Weights of a small mixture-of-experts language model, trained from scratch on English Wikipedia.
Experts: 4 picks a token, a softmax router.
Below are experts of layer 10 (counted from 0) of a mixture-of-experts language model. Rows are named router (the router's row for the expert), gate (a neuron's input weights, with its number), up (a neuron's input weights, with its number), down (a neuron's output weights, with its number) and show model dimensions 192-255. Each number is 500 + 40 x the weight over its row's rms, rounded and kept within 0 to 999. Numbers have three digits each.
After each expert's rows: "comes before" lists some tokens at least twice as common just after its tokens as in all text. This comes from a sample of Wikipedia text that the model never trained on. Tokens count by the router's weight.

# expert 37
router:549525505501537498536489510497480524497513520526425498482540506450491469502434491462529548509432525530458497443454452409450494482537556532521446493560552407581518543508610434436482574496499454
gate0:477428473443457522559493506519466472526389491480480590453487489448519502527502505442526478481505516519542473438513492457551506529485542512467462437451468488565529513514598511490471517471497456
up0:420440475419459536570487598513455481472392491498483572512498518465522531507551454471556522468507513489529443466532481460532536510514496505433468474469495467485512514476518514501480528510460489
down0:513548495490540484469510447452500454516521495513524466515476538546505570527541541492509529500556498406532534477425439557468458533491453452541521546505487495489486476567448531487502482466507490
gate1:547524498539538496471445479463481447491485501527553522472518529473498518506546467476463507552491560464478478523546548500513474474548525504530545508474558483492460495466456460488482568588513531
up1:499539497518575514497474479478487434441522548581491491471464500487537509539496478484469478542471524451485485474549521540527485510549537486496503500530555505507559505493489467525534541538495491
down1:533545526478520471506454521454555444537378578580443487539456504531470377470496553493500424509514459511521551510520481559470473513502421438408507519533545539522496533478499518570499482539513489
gate2:518534438537451559476507519557504475547518512473475502493462533499426544470475524483479451536496500535494540505539509506504495437455506501490463464514506550513481504510525481458474543507557573
up2:514496532542512524450470543549552468554481496580515484458499463527409506483485522441435474548495549505546541469520512527481508442463481514440483486577484461487469465558501486491523550485530504
down2:476559476525484484455498473500433490554501536589505438450417393547515415547540442505495493485539428389474466484522535472522455596494494445529458469525517489491514440514524470613533470490512530
gate3:514523557484509550488496527542465522528568590558487477485535504413458483478454497455495456580469535505471492498534503473513524539533523505447430497480521465424494542481511572511435571515484548
up3:533535505483539496502472545528453517505533619510475464486580476485507457487454465433506433524427533536504470462524534469543498534511458524520388520496544519466506542449484573510468561501506545
down3:473566513561536486555455557470456555495464483553515522479478512534523412514444550511504526549632496533549493407462508529481465461517432469469493532476463536470477529451449532560525500542457521
gate4:495459433504501504486525426530465491495530516478475457429484536484424463545501425459501504550539516537487551481549454457582479543503500491522504532497595427554506488453466580476450468522496517
up4:480496536479477562504522410527499545514494493478445506455545530479444457527483425457538500434517534497523480458519385497499471518471516416458492516499563448542564504436531563477394517495448476
down4:452599462539524493409498489504494514495467412485487434510515464436492513443528447451436480469529463488493511545568462547502538497501420545515541508535519557501554535555504550501525525511461483
comes before: "\n", "\n\n", "2", "1", ": ", "20"

# expert 21
router:469496470457548531498465507530515519571473492489555528468526523433466521470536509441434515531501505564521494501469553491539446563493438485530520492512528477465535461503532465432534478487519519
gate0:516504517480446469478602448494517504470498516546520502468488523507487469489520473518548544477458423553524523474512528486504421553477489471502494525556519471478448468471540497521558518523554518
up0:483513555532494506442589497466516504556529472535553497510475531513527495431483507494487543484487489554558513533493535468498426552523479498473484438464506473452462472443550467442566497521610477
down0:478569501507458581521458448459540421508559505497519521506485425460490485515532551510471489472531454457495458488398542471504455500503443528542481464478456492421491465487511469486489447588471518
gate1:424496456501559562428455466544532480617473438555515506490548500499450496466466521491481560481544487557542481445474434453485499566478514456459523553488463462476508530421526489469494453512505469
up1:480507479488539518449509455510485496639483500535503481560500489453430410513466455551511496524526507511510469412497502479451467528495502459436499483472468441460481512483527487457503404509455445
down1:565504499580537557456498502497570461552576515463510478472473527472583523462538477513411478503505560431531550453546501498511470444475613489496433473452500529470489463513451538530491428467468413
gate2:514585453519522450543492481488513440520508503511557455551469398474497534532453456528499472539568502442476598499449453518465514525526485432500479487549474491526518489501593474495512518493468453
up2:512520427502547437506508495505539468572527485529537477473481397421517541566430407523511535603549503489491522499466465474489567532497502415487428475515533432551524532518550562434493522459487486
down2:499516489486434472519553488511432549542529483508497524492496543531511552426526473562519474489490499465458509489450487495473467555519541418528500545490502508471537540559456556517551417404472486
gate3:486476457489469499572448492552501508475419446435454527497468533512478498494521486522572535501461493488530466513471533412499505509565544567423581538452493490576520475515462522512518526492483585
up3:523477430490474485536417490562456495514406453488481495522481520483435502487538486524591495550476480500495446494458507431509503476541526516424550515457441470548504457521452544582518517517490569
down3:455417446500520468457556452564460582499491445479544474494520528433489594500531460497499460536393522461488514453413570530516494490551521494537529488505492498541516501456544470561539515447480446
gate4:475478474525540512519521517513534536530566473444479515542516463533447527473493511484493524558458547495528493507549432471514501526573451512433555556430500546579466458551554523492453449436558541
up4:472478479518501526469527508548523575522584477464455515537516449512462451478528495491490498527474509496512473489556455474532480537583473551470553511505475508560480464489563493532442466445512510
down4:457457551483531519475507448553468513552537486490489415489470500548515550470526466505485473511473546519505527471466570461532427468497550470557499469549500459490488518525488523537537492484462509
comes before: " |", ")", "–", " | ", "\n", "."

# expert 6
router:471549519463553498476441486465504465574508507504520501479454472440446523502443512430569536564563498478492519535517442531457505534487460491502505495514465528520527429572493527527545483531422453
gate0:450422496531449578552502538478537442545503428523460593537462518541465510453539525443567497513412503547440470468559582473512501487517568462485429518491536513423478467537483392485527531511489520
up0:477424436490486471584467507459510514540527498521495539541469495529376553474514448387557450496411525503474481488556450479483506519475482539487434512489540532587549446563489469547487522554436482
down0:489457543481460558425467547549578499462519564478522515545522532469517569508491569512563519541512488488467502506469563490452449446428514498513490492597449518504500505414577518450493537551535470
gate1:539512448429495475463506509476489511512499524554421510448509451483526474599491563543545546566510530561485464501503503491524443533505524515547550504533461546407550497492504503513528515453549544
up1:489472481502469465554563485489505500466501420544519464478582480527507450460551479570507504581493497491476471470466498454556477508517413562536511526499550495423544511454468563512473540527528561
down1:551559436505450474507483445506528473478480514527444473505501431499474534514435471567547563470453497550456465495440464427555504462593445537522430541490522524517474536498514521507510430490559516
gate2:533534497445583530480505473498506476469516495479502483469440503562476496524432563442563526529541483441542548529526500508520442419467487514462511455507546496531478440588572509551538563525530484
up2:538525432465498475488549466466460516485513505438483440485477507528490471542425522473545492564521525480516477507547489531496496384498499532420459524582562536538497472516563508514535532544530485
down2:460513530544498466610472508525490522486465551619507526503550477419534410563586451442474550499464569542480457519511439489558513515485533562536512482482598467538441605485413472495553472428484546
gate3:481545486496487501544478497508519443448531508521581505431542495537526451498482468490468484522514571418531545522538368501463512500524452511544524567577492449515428494491493447470464464518475503
up3:494502470438539509547464514565506470465489484519571449465560446516529459506469493534487463485484594468558536536500416511486479508556434511519500553565509500607511467499429457516445491528436467
down3:526496509494523516412481497520443457523479484524510449397451490505522496489492563582447524446473461554482517502465511504536489501485545489510476475577490453502504492512585617486478505488520514
gate4:511555512485509481548490544441458530537542527498597519476473540434517491458511500557507441506617462480478428522520478547539480496467461496489508509519545550490545494480507531519511452524480501
up4:483505521462493476503458579449492491527516499560612488478472549441486465442543519567511445528587461485497497546498487533528486503494464456503535531534511562501472474499485571554513420547514488
down4:506517493474523542499549480553478525489464495512537536518505547548481564466443499421482541501490501451535511482478416515531539500489500550484550546503428478560450524435527542493550484495519449
comes before: "\n\n", " The", "\n", " He", " In ", " In"

# expert 13
router:480537495515494496509523491546468453462485514442532605452522578492502508455508496453530543488500529454526425450481481408520485480474532487509548505503508550569436620529571444461509509445545511
gate0:557507524529533584456386511549426477457530481434522481423476447536481444568500469497484561515557533442519470524530541465519447550530445459432489507464505511512527485512420510462468527504447537
up0:527474519519499580460440467559446477455521517411540487489516496516447477532500491493519537457553510431592403507530506460520471545496491457439469476477530492536571527472383487451462497522444529
down0:536496485535553503420452563541451493482463482493447451445532459594433460554531520456496519531463510505557524494483521528532523517475512521429511472450416485485457462544465522481409489482495477
gate1:479554572506443543486471432521455564565454425538548485529518503523426432537491472544483468566498559436484470506525470484487527561467517455495522502571504473519523531514474451405442573532483519
up1:406533552537452524443457433508460591539511447472539478524469485454507444540546416520432447537495507530562483488535467464543464511539527518556571500548522475531528509420494513457504574496477503
down1:540524552441524498455525470492511557430518476430558478506480546454483544508556495479433509509558478525460471455486470440501465551508494414491435543506551510524506485536504494470565518522517468
gate2:494496505567511466458465403487522477485497512478418489527574550529456464510542518528498514581513543538485547537453519407550518529470420533570509503525477428486497460537538536513486486499554510
up2:493455478542463487452464448526461533463426532565527518493524546486468539423510475528491457443528479537556509502509515506536441515570533463452488528518544479486550468460473486497495512491594558
down2:515469525497498472512504518479523478554471584477596493515500528459469438446566518568496469439598508545520558479497509548496497575487476499517547433520456498423468412508495579582530510475440551
gate3:510534493543469468451536490524410506453553539512476506463497487528514452500549540434420457488596471489534492532528520522547524403468462546501531526503488469563501565506486491446537531482567520
up3:519521456522457487467548478513447508449526490524448507454510531540538442482560532488441445506602499527522492549490448522543546427460454536506560518510493495531490558494498478452529544468542519
down3:585457491461463490460533537455511474521561495460512536538545447568559488533455460507481512500544502539465499486474488489522485546484532535500488502473568558474491493467557527504505447522495474
gate4:479414536498518439479561476478545530540469511497486531472435448500564451525539489482492525455516521481484592484428536494493496582512507566469518543456541510552398503476478507459407508512471543
up4:486442554584490488482497483455494451547501559550553523522523483461566434532479437527486531455486547453468553478493520468483531486535449488428557532515525490589461470515455537459435488412501530
down4:460509467543516469513460471506478515464468493509464514522525436464511550439478571522455425471522532504471583408474510531497445449549477388606469512502505492472484521479486495541500415479565482
comes before: "0", " | ", "1", " |", "2", "3"

# expert 15
router:438492518448552480539473481494535531508441499507572505538533390429544535512495567421525479509536526469476532513447441504496503500475538452433533550424482565546510452449519537485560471489436457
gate0:493534509504454496519449481527423456546459437489514538488372511519531491449519515471536580600457463548504494419600518516503553500520524482503493506437419503455556507525486562463474517525438505
up0:508480491430460482532485524493478522530543491523470542448456505490497464484538512499496540563436470546488522488527476482456554507514498511530421511430425496473507525536544539438478556510481498
down0:487492476447490521580493589555500576438505530455481499479490528506574590437521561524501485523504462500472495430509464452497466441500473442550483493543483484533429467422505508409495507455534478
gate1:546519501465530564551459467509521523551497540478584470527457396443516488546419549490526437495507513465485467582440438594531476570410460499473495524497477507524513479510494542564511489513493488
up1:533543515492531564513482488502498532491544510485574442502506396433508486539416477484537498449502578422482482598485425517489466546396483527440459524482481510477507472560501530543488481525498500
down1:432514534431491439495536524474515480502516465585463554526515543501446737475553446466451530493505528489516523495537471497488547456529556495485541497513476473587575453523458481489500493503474473
gate2:424541526476580494536464488481470536491561553496527526478535519503499430530455487501505476512423543506465517468539517471531489505474533578397481506461493471493415483477519518490497531448530503
up2:420561531507551459508435512400436551486502501518520503488504464451454447530446457567550444489388470509523516506565460519543501448514536462486505473521486515499431515522528493487485550498541499
down2:491486600544540495479466432538513481456514538512524524490496534520514559536537472500489482503480550532499548509513451545497609568423593518458510536526463496436540566444546514455540528454435450
gate3:552479500522451469591539520482536467591510448568508546505428445529532475486487444498491585513374520498524570457465456498494543437492518535581512515511508535513519501438488516472499479523540506
up3:539496496533439478587508497503511518608538515576507505499447458493531449485462458453498544513413527472562511474449470485487563503505485532573542518488487513505552468470564547460482471547543512
down3:532566464492490502584542480490497539457560567535481562467494539473499491473512533483531418518487430457562472442454465470466527481554444531465537540469577536532551523561517554544468459510489493
gate4:494508391445523492578485499402481426506504435537544467492537459488559434522517488556531568450472464529513438564561517459531522454547488515548516567524491519436453460543496577495489461545457513
up4:473496459480489490585482523428499447530498421494559473510484459501518433519499518558578583464475473506526437586585506453520466500540487504547509544487478506372469468501479532498543450504467485
down4:499482490540482538463412490480472526474436508448491510499467496503428487469483518482498423491514532446508553514487545481436506491504492509484563486518410492466446521504532493496473449403503489
comes before: "\n\n", " The", "The", " He", " In", " In "

# expert 7
router:479535481464454487509480509458504586553493450453505488486410506477458518466556520525458481568507427524492445512499492569576450521539440468507536542450539461425506499476534443504561509534411469
gate0:441517498588524562499457505535490475510573502505571418462440508521453436478515476541491494568543572467490406533480491499541473531502502531518500496559530475469455463497427546465521472478471482
up0:482507470513552494552495534510518431512533462522535474527519481545451466482441434495477510575516576509521375487530506531488439557604435507489502450588488514498466449470418551464472499458444471
down0:511420490532542471489515477530429395556519524447538477520477598604511549467538455488421514543531504530476425529510538503450462434450534423489432433489435486491534481495493483511404542482509501
gate1:507524548546539513461465491493552511551513431577557436502462464440531502480452443492530508470508567452487474515566475508544493539505518527515566518438506530521511502511477529465502468525536523
up1:482539532533486487426418499523500466531493452562594465482470447480501452446497498497568553515540516482480463543538511486536451577534574529519526530428439481565497561521515473436442440541506481
down1:509518464498515440478439524447512527446501429458571466523539449470477582514513515571446540460548509484534418476499484562527514521480479507487488445496552510458512486578478531475548450497495481
gate2:494508544418443547485459508542461501547540501504520472443542511527496412531449597460484499506575482443463472472491485556489437451489495473491418518540510440504591565535467472532502562561533486
up2:499447536487432471505426480531493517520503448529492481459491557512534442563456549435459473517510460494437399425565491529506495443473518459508454479503540463488568547437510499494568522500608467
down2:525461467502634492611508510469516464495458495583522513499548484505508657525506498501487510464552454534489476515456440488511484538518482518489495457587522534443494472452498502488483523461475486
gate3:524468446433487509468478459491485450563552481429542543532474444510480559501579542475501455508568458550437530545519439541501513447449479482497475465415529421482451580542466512505453483540468502
up3:508498468435440471454493430474504457499562507479584479488490432530533515502568521520486455525557461530481554492519453520489512482430501502445499503431523433520457505554487501559472516574470488
down3:514475492413519457553505574510510538504523448503476485416497525467502608455493509477484557516474536495562451487466567533520558463538518551576499426535571528523478497488509462508518482482462513
gate4:505536451561535494454438530413477496536491455568558407479483445518553454530523447544472515534576503533447531517515527501519531520565472504485482529493421534465425604502441495528497500571461519
up4:456555501570516523494483510431512517497471446565539455470501517478566523532500507532423539497507503530431515470473502496528466525497489470464551496523482555459418596486446556546483512517494473
down4:503535540549473510552436525540509423466471479448512574474559434520523445424474544476528527472512504418435484552479543493530505439477524554521474477448458521525473564521488566530490523500480493
comes before: ".", ", ", ", the", ",", " |", ")"

# expert 33
router:513519471564531483566506530521503444458569476481508540519497485451539492521409543507498519432555566492474449489499453527467551474483523562531459498534528569507511496594470430535495465507480415
gate0:494494569471475512465481475479550519495447496447555490493466433506452482547442477519628477471618444465456437514566485513505555521468523447416467490537537550495548492481556478490455461488467394
up0:468550550480469530499545512493537479524459543461544468543499456496490464574557475502544464484546484471466432520588516469551578485498524496466509423504510551512573456545535549515429434485473434
down0:494477550528563543548493450538560486467496496498441504504551474564490474501511461524473475469538505512462489476486445561542498438524518478493509575540443489566503467504466496486453464501405532
gate1:557528443531473523565563464426471481552425443487510516454518517532473495443443501523522511484559458539519464526559510455474544459577525571390539445458550472482455554531490417553537476502536465
up1:540548483556484508593499419445533424534503447441528547424484502486466487424529506464557467490500487493486485532504454474479572447563536551415528517494552517487455522589455440505531462491485412
down1:488522567517526424466550482454451482485559547544563549524453495540515594481483544484447501497503587478454541492501579536522505515465584538487515493531481523502437520466483570495478450528488451
gate2:496541493443516483421508532546512611528504523457522547489481471469439457584556437483510456481560515518449465499461482510507526540491476553484501544520502442532465473493466490523479487518450450
up2:520460501446488519455502519509488577501457539508516511480455513405465439533558415482494438486611479496470477525531432491525514524541483538533499524584526491491530549480439472545473492523496407
down2:662538562485491486500535496523474505513393476503472508550535546533498405514538421523553510447497495540561484480530485574508544544492503476471534461508516537456521508511496506535518491494454500
gate3:506479556515489480515470495569497502500567491491546415442472542529450436487378504440402558519506486503464465576549503555510529506534562456557448435532441466496497508540497473527534494460481502
up3:485449487476474524486487480507527483539553479538526543510484560566481436490458501434414516538483497515504469494577572451554428511511538411430458448488544496479507557530553450550471494459476461
down3:505489466502493477523469519475519518528461524455512513478542508494516523536504483569478505497502425524544488534504461545523499479545467472587489515499506534493497535504509423472528466499456425
gate4:472457437510540533520442470495480531438466527490547485511552460477508503443432563502524536467493490508437459511481540514598500456513487515546486491496475494530525488500489484456469514531512502
up4:508448453545511499478431493510435520465490496445536527494515451457466533526431527560503539482555518541468431485476513483545471480501511596546471434514501502529501510476565498546465521529473566
down4:436551468535567504481526603510490502482445481533583497485500473477451494472487513496521487566541459532509517504468506482445473528512512428454476498529564440520479526432508530480533492505530517
comes before: "1", "2", "0", "3", "4", "."

# expert 11
router:470518563533465495472527550475491505579497543577510464505483515466496482439413508520504486476511504533501570560445513497537450534485458435536485473558464451410519495442443496504508498466472481
gate0:524496547481417425557469504516518438531511519498507544380407385434513494591491491417477522439529414536542546492532596510492534510417467484460514446505540516519454496493538480537553477536497457
up0:558509550459438500546519506516495458547479549459441563395443390467481523575488474415515536498494493502532593533480483512515493556453431437495555497510477474533456487524521517523527514528437433
down0:519485470511518486520499533426471498536530573520510545446488525535522412491484499456500558502478431443523481534523522476497491471560548438438489476495477459531470533496464500500531565474548480
gate1:460553496480511537551504539418517471548455528531445477561485466488586432526482477428534514523542481494526504484528534442433502507563491552544437528491481485508431471523582466507454473476494511
up1:519543441508519526578509555438504448546492507500440460537449416445538463498486473436538565544552513497538490476570526492449454555565442502508384512516456445489469472476502515435482533475499474
down1:436503482451503452453446498476463479458505534553503450501539480487491482464508486518528535522447426467532543517543565471487522442544556532523537475505516507515556511495489526536494452507542561
gate2:428422472469515446555528544489509556551508606544483503478513445457512557518525442462495528502509542524498468519519505422578527613611543497546480542536439504470473461446540503450503502435544560
up2:505458528498454526522557525481479477590486588479519510450448498472484564512527463421468476497538531502533547468509484479557511584477520450522511505500418505431452487486526565535454447493509574
down2:600458501486491540504523374403516475548552473442481456490490499463492630453475511465477519570486510507433496509480478529468519526504485418464505493549535548506493542474495491514499419507547513
gate3:526530477523524567556467537497490482478520442544485460552506496452512452505522493501478527502448476499519475521571413474487444494446469478494503526486444514544494482528516500472545490553583443
up3:570522494453563551519480454513449459487516480466493422543516483522541439489576496531539509548507464524498489585563422508460457551530440485497494511551411549547462487540482557461523502493568435
down3:433558491469509501477457480530449501495492541410522453502537509481522533514441480512518495392543450587509491506570534487505490496501494473548528533451535497480476510567512465570420592505527491
gate4:523513467501506525487457460503498492459471523563520486516506488504565460512520505500514475502476527572481502534512560421507520404502495477422435452503523488492510433472464545494516589426485509
up4:501528545505463514450422479488447479488444541577463477483532507491529447482554496533500492523500536516453505465466584468528578441556431512489462414557490441502517458455474530473463588447452483
down4:468477503515492489500583543475541532507540503430514510443507529427537475522462574484499555523513560432427533466505464501535442531433482460576440464476498450437532462452485466510511544508477509
comes before: " | ", ".", " |", "; ", ",", ")"

# expert 57
router:513442474477545466551476552481539478435501478508434524456540528563484510535408508473579501476468452452443453474509450453457590480496493580567494504551513444510576571490483480446548468533512452
gate0:528522453416404504523512540519431485513543455529457528493474479580490512485517609536509538453443505549442515489498502435513507498507481491545527485433499533536449430424555478505534534519481470
up0:544499480495445490457527523533452426464488459519445491469486497514515511513457581537533492488503503541465570498549484492483552463445501473562542533488502506541495486453557427520475497520491505
down0:468507538534533530537481429491507477432522551493532520477467528515538542537521561546462499558538445436588519476489497534549570423491476500522474531502533394447474450592510500494470501411514475
gate1:524414523484516532558436469496501485476490485465485500459471498544513475531516500493609458492520545440505610590479516450474523472536512469509496452559502489528548482501449538492512523537540545
up1:602441472466509563549464458482462509504481473470505538446478505551505453562476486460587450516535567445500579556503459474510516475493470500517574493576563475534514504472526526481557497500515518
down1:529537533519450512562521564573541463441477526542512518538457492393530368472490575483529566447485472474496545502497536521516399528568452563567498511542489465483493441497525494521485434516473483
gate2:478471504503521477555428517512498491505528559529500539423529542500499513487508478586470540508471491533530484511535457461508485541446503451510555467429565528516554496552509470514538432431453533
up2:471497403438556481514485468529504499491467529522496572564459499507554479561514449479547506539399450448495455532466513509510566507474506523457455518492528481479531497441512504539546515474448522
down2:479512519487539485497452551432453486527511511509391481500488555469465585571516495525523462518488469465568469498544529559414489466507485461584570510475444528440497553546462469463546525566547489
gate3:497481405489534490496509462520508483490514545560450519379418521483507495548457495482523505495442427561537505569505475513539461356504608608488510513551546473536498473515529503508475502494491479
up3:555518444464491451474554485507467439544493486574472457386459533500463499502428503530502459554431466549560479483506511558523438438481565533463513484567530490514494475521543528461520454491546456
down3:499468516492519502488534490489626497545488529485533458454507470501484345448481481498509542487531506553547433459520540508484537608475469442478446488526518499546447490551385547543520500452544471
gate4:484467512469489493496519523554584547532509464535469531454457489492456435432523498484450546425536482513541543492574409446570539503439515480476531485399534540552498482469425469485505533447523432
up4:505466485465498471454523543567546508485506467487515550480496446517477428462502547519427560477498478454479484485508436425567493531503467527546504502439483562549475529470485472490514529451509445
down4:497480524516480489490497414487441515479490457483456484526515528519511536524515562554467565533472468543495492494494498510464442544476550470536497544462515419475490529488392449476541516480590456
comes before: "\n", "1", "2", "\n\n", " | ", ":"

# expert 16
router:449512558526514486435484437512536456480422459497531465479520453492481481586415559459559495470474478558436464507525466566520435531493478571511465511507524509582533545464560499430480523506489488
gate0:454464430549528529449456468515518508518432487548526521467522511477479522486484481585522540474534528509488465554485496472530463516503543491495516547470454497456467478521502541513515551515459542
up0:548452464506574513445458468538517490513425572572484491470553466462464487492416449564500508474450547457518530513438491512472532529559475485503483543498506477452509495506553549531460525493473549
down0:529455502512572533511433572481467490576584563512485507502503550471485627567477448475592458534438535565538482514459549425526538591496495524590400517543520481497533467550531503479449557461497464
gate1:546542468440456551533471525513551491546420534486447505460490570520399465484450491499514569540545490446479500547529462449536487442487563470477511446457561376547511517416521460564484472513538446
up1:500545425518456520514460495476566508546436527464507501431538545492402474513489512498503506547565506493516490528521416452516441459489520510490490460464548396532501586411565490552525485540532462
down1:458480501511461488430530510528501543483508496441467460488515518540508510540531509503516503553509496536496579562467538489523486479380519421540520590501510460462492529497563513526518499470500570
gate2:501488482479426568466471510449477439596444460458554523431452496497518417480457476464502472514537544539497551539554532505534460548531482450484476486484549493517440485496532434545524505446508490
up2:516494483495423555510468494489512445595437516465535475466478501489499435494458506491496485523576555537487480455475547549525430543585508518487453451561579494572446531517501504548497509400502460
down2:544499500410494477543468529458548530448497532548518492518532430490536434480508488560485463382510446547508548550460516540448539431527502509500549508520510445467465524451502425445479481516494479
gate3:520595506446455498550489446515509519585506451481539552483433522545500450478480470573496475514487504507542512496554562547535503588511478500472524502466533518552544482465538493563532481463483458
up3:536588501518484483535471458518488520564501459515567535593464505500482535499448471538482498573416511454501539448604524575532489577611439483471508435509495549492540518449517517499497511500536459
down3:500479492528505521559575468484498479468522493530533493550546476497509498441501498529534478467514466588434500498487490498527409556499502519496548475503445519499506565456522439453518430463528552
gate4:477533540508470457517494536565489447560491484495517499517450550459529472488401499475500465558501526552537551549503479505523447466495503537509467536480514517487572437469511511467502532492512490
up4:522494550489506421532474581522504507461527572531510505522540497487506520439524506579539496528498457519490551481516533497516508423477488585528451498471504546447535444539417568463497537492484479
down4:443449477455612530460514432476490507493519491498494459490505523466401549438407451486498512436448470519514445449452474582463469440452580504430521461520475480532483543471504494483490543526545566
comes before: "\n", " n/", " Best", " Mount", " MP", " Red"

# expert 23
router:491583503492548526523527550499446505483542461540438464536517423511546482446453451508531463509442523472502504544467463529526577439546406476574468481468485545518525508518510420491491547582527458
gate0:440530472487499500526483485541479472540466523507500514422513531516536531598516498508416514580488579510469518472512457456546505481447516543491457530536534555401465468522513487488459473558516501
up0:464489537485493536451529479574491525529479495597456445450539544497495520540553524526438493514526553520512493447517426488578519503441545533511488506555530537417404502523587453494470432576510501
down0:513542544440551560457501490528484494486473476564375499581539511424530556455506522579449582367456483538440503456446574511487518476443500523433508449563482503548408562446572502543483500546420553
gate1:547512502481544535439503551552544523518512550536546419555478517495512487519520435498508466493536568532495452520568546543514466504534471522428527634473539452501498487465510479527524516441457431
up1:532548488483523493446500533553581543454545533469553444510455449475439493526525441499519460530534548526476421564597532580520501500457537486425520604519533489522451477528486489518497582476435428
down1:504484509455506481485552515530569566481453436476469436556499535560498433524473431532505434441472469582547475481536533495468506464496455535485520490511494557495517558536488471568526476499500475
gate2:481528528504500470439535396463535478503480540419531495487493562454489520478491447532508461492505516496524532526465548445448429455435590457504528436465553527509549507522513529503516586507494474
up2:515567519508506434524581479549523528492472531426492470529450507503519461473511491517545481521510511513461551475497445468446499462428548499510552479482532522498541492525484462455470529549465469
down2:458444520532550493433526507481577512427468475510516503482514459558517482490459408520556518489500448458504445509436510542470480512543472446479492440557499480564439445472460552495477478572568511
gate3:549468516467468547516456581496505528513513491488540510450481476485472464472468561462460485521519495515529550543531442471494523447505457486527542430537440522518564529504403436398508561494532463
up3:567414540453429535513456527538521527450500476465535457428536443471527481519546531491472517481511520466536531574517429477552488476516502570582509446609477496517544528532453497447507566504443465
down3:533512520445530456453426456417459553490491503508511530541444554484464348552460507504473525473551551512505476576540533496408483532502568506527527456478493506523408456482490537502496529523474550
gate4:510479467408464488519493490532499465489453558500456495556521419559426526498532531477460544594486450524499482502520557486447456446475527544476494498532495496505444557538458492525504496541482495
up4:553501519450456507532427503550452426578500471489501510571447438552455549495502541514473511596508464515482474527445530510473462481487514481515534544544495495501381555519465528541524499528504557
down4:518485484569536580470419469455478479481500432494489483451545453572528535470515508466489575538460516493447588479499382486514517438534507464573478497441527475480439529484574500526499531479483472
comes before: "1", "2", "3", "4", "5", "7"

# expert 46
router:507484495538437483542512554486504523426489530507486477521491530508453493542578527495452503508469557524492511521516491508544501458511466450530523470497452525552470463465490548522549458563454517
gate0:438416468499518533520461542458501399455521446507492489498520455508482494519465518566545400458500532529476515494459601462502428564523455541517461462496531515485569439521542431538541517496539426
up0:443448527427479544519486445556516470471461510497505460448514535417505470522539529496537464513543523556509574501496551475451433549559422521521562475466544516543571497498505458493549543486510415
down0:575489472494528474521474392505483560561528505570495494480499408505449461465562515487569473490468548505511509501546492505431515509471451454550604509504523467441439465452522519538530468436456443
gate1:529558510450434421550539483498467454497477498548476442558461470427481488585492451482545528542561516493447525577514525470517510490557520510540480529404532434519542507543439555479537524519495507
up1:555587528505454465494517472477465491521437508506470434499564528455567502606499515481478504491516487525446526566513540541499611505621463530533487436538483506521534504515563550474454549513553461
down1:529473544449505483499444490521498471498471446449515539449526585542447582496454535511571491471537467464478466483482585485567473413504495561545487534521433478532537502518478492491531509475502483
gate2:510491513476433517439554539518524558538495477510594477538486469438541514508569487498545469508521544514516460484446486453500403507443543560538507480453500506513487497557522488489531545494453515
up2:513464483496443559489503533460484552557468501513535489504468517489564557490584562537556477564520519536536507497417458433499476515468552547546485407464508514525491483537458525541550512472503543
down2:451491486480547510536513485479438528431500447561476488441587446505534678500561518436521466484480499465530479531527478491527514521540470414494561557441576555554541463441547521479524427520510494
gate3:540500547497512515545453504483521483457372533546522517587535539536504478454549460497532461576516509531471472467475594479513459488483488516486488482482478497493459417502533429521517556460524525
up3:503524494576460520470522510475568465531404513571545511526522474509514469478523467451547440591483391582480449498488504497529455460474532540518538458506504507514453458511533523477444572498445549
down3:518426476458474480490484551484499544484508414471479533600503528467479536518551455548516453479545513459392488425494487578500528510580558477492486492572507498508530516533542487480477491492470435
gate4:507500490475504479481518470543457458484572555577503465495435439497481497543496413502552550542535502536501506489528574552504481523497456518380478422476416496455506515488461438434554497471574418
up4:484491472511557500460504475504491454438541575506509513528439469568420493510497432480539536512501494556508527528540546581517504461451491463458474463503376487520521476454444495427471539501607471
down4:526447482459475497439543550533439515557522562411473580487468572506526468439512450507499576460461501454519481513494445401472436538493551449482514520551514475509550466484457528503500499465555511
comes before: "| ", "-", "|", "- ", "The", "=="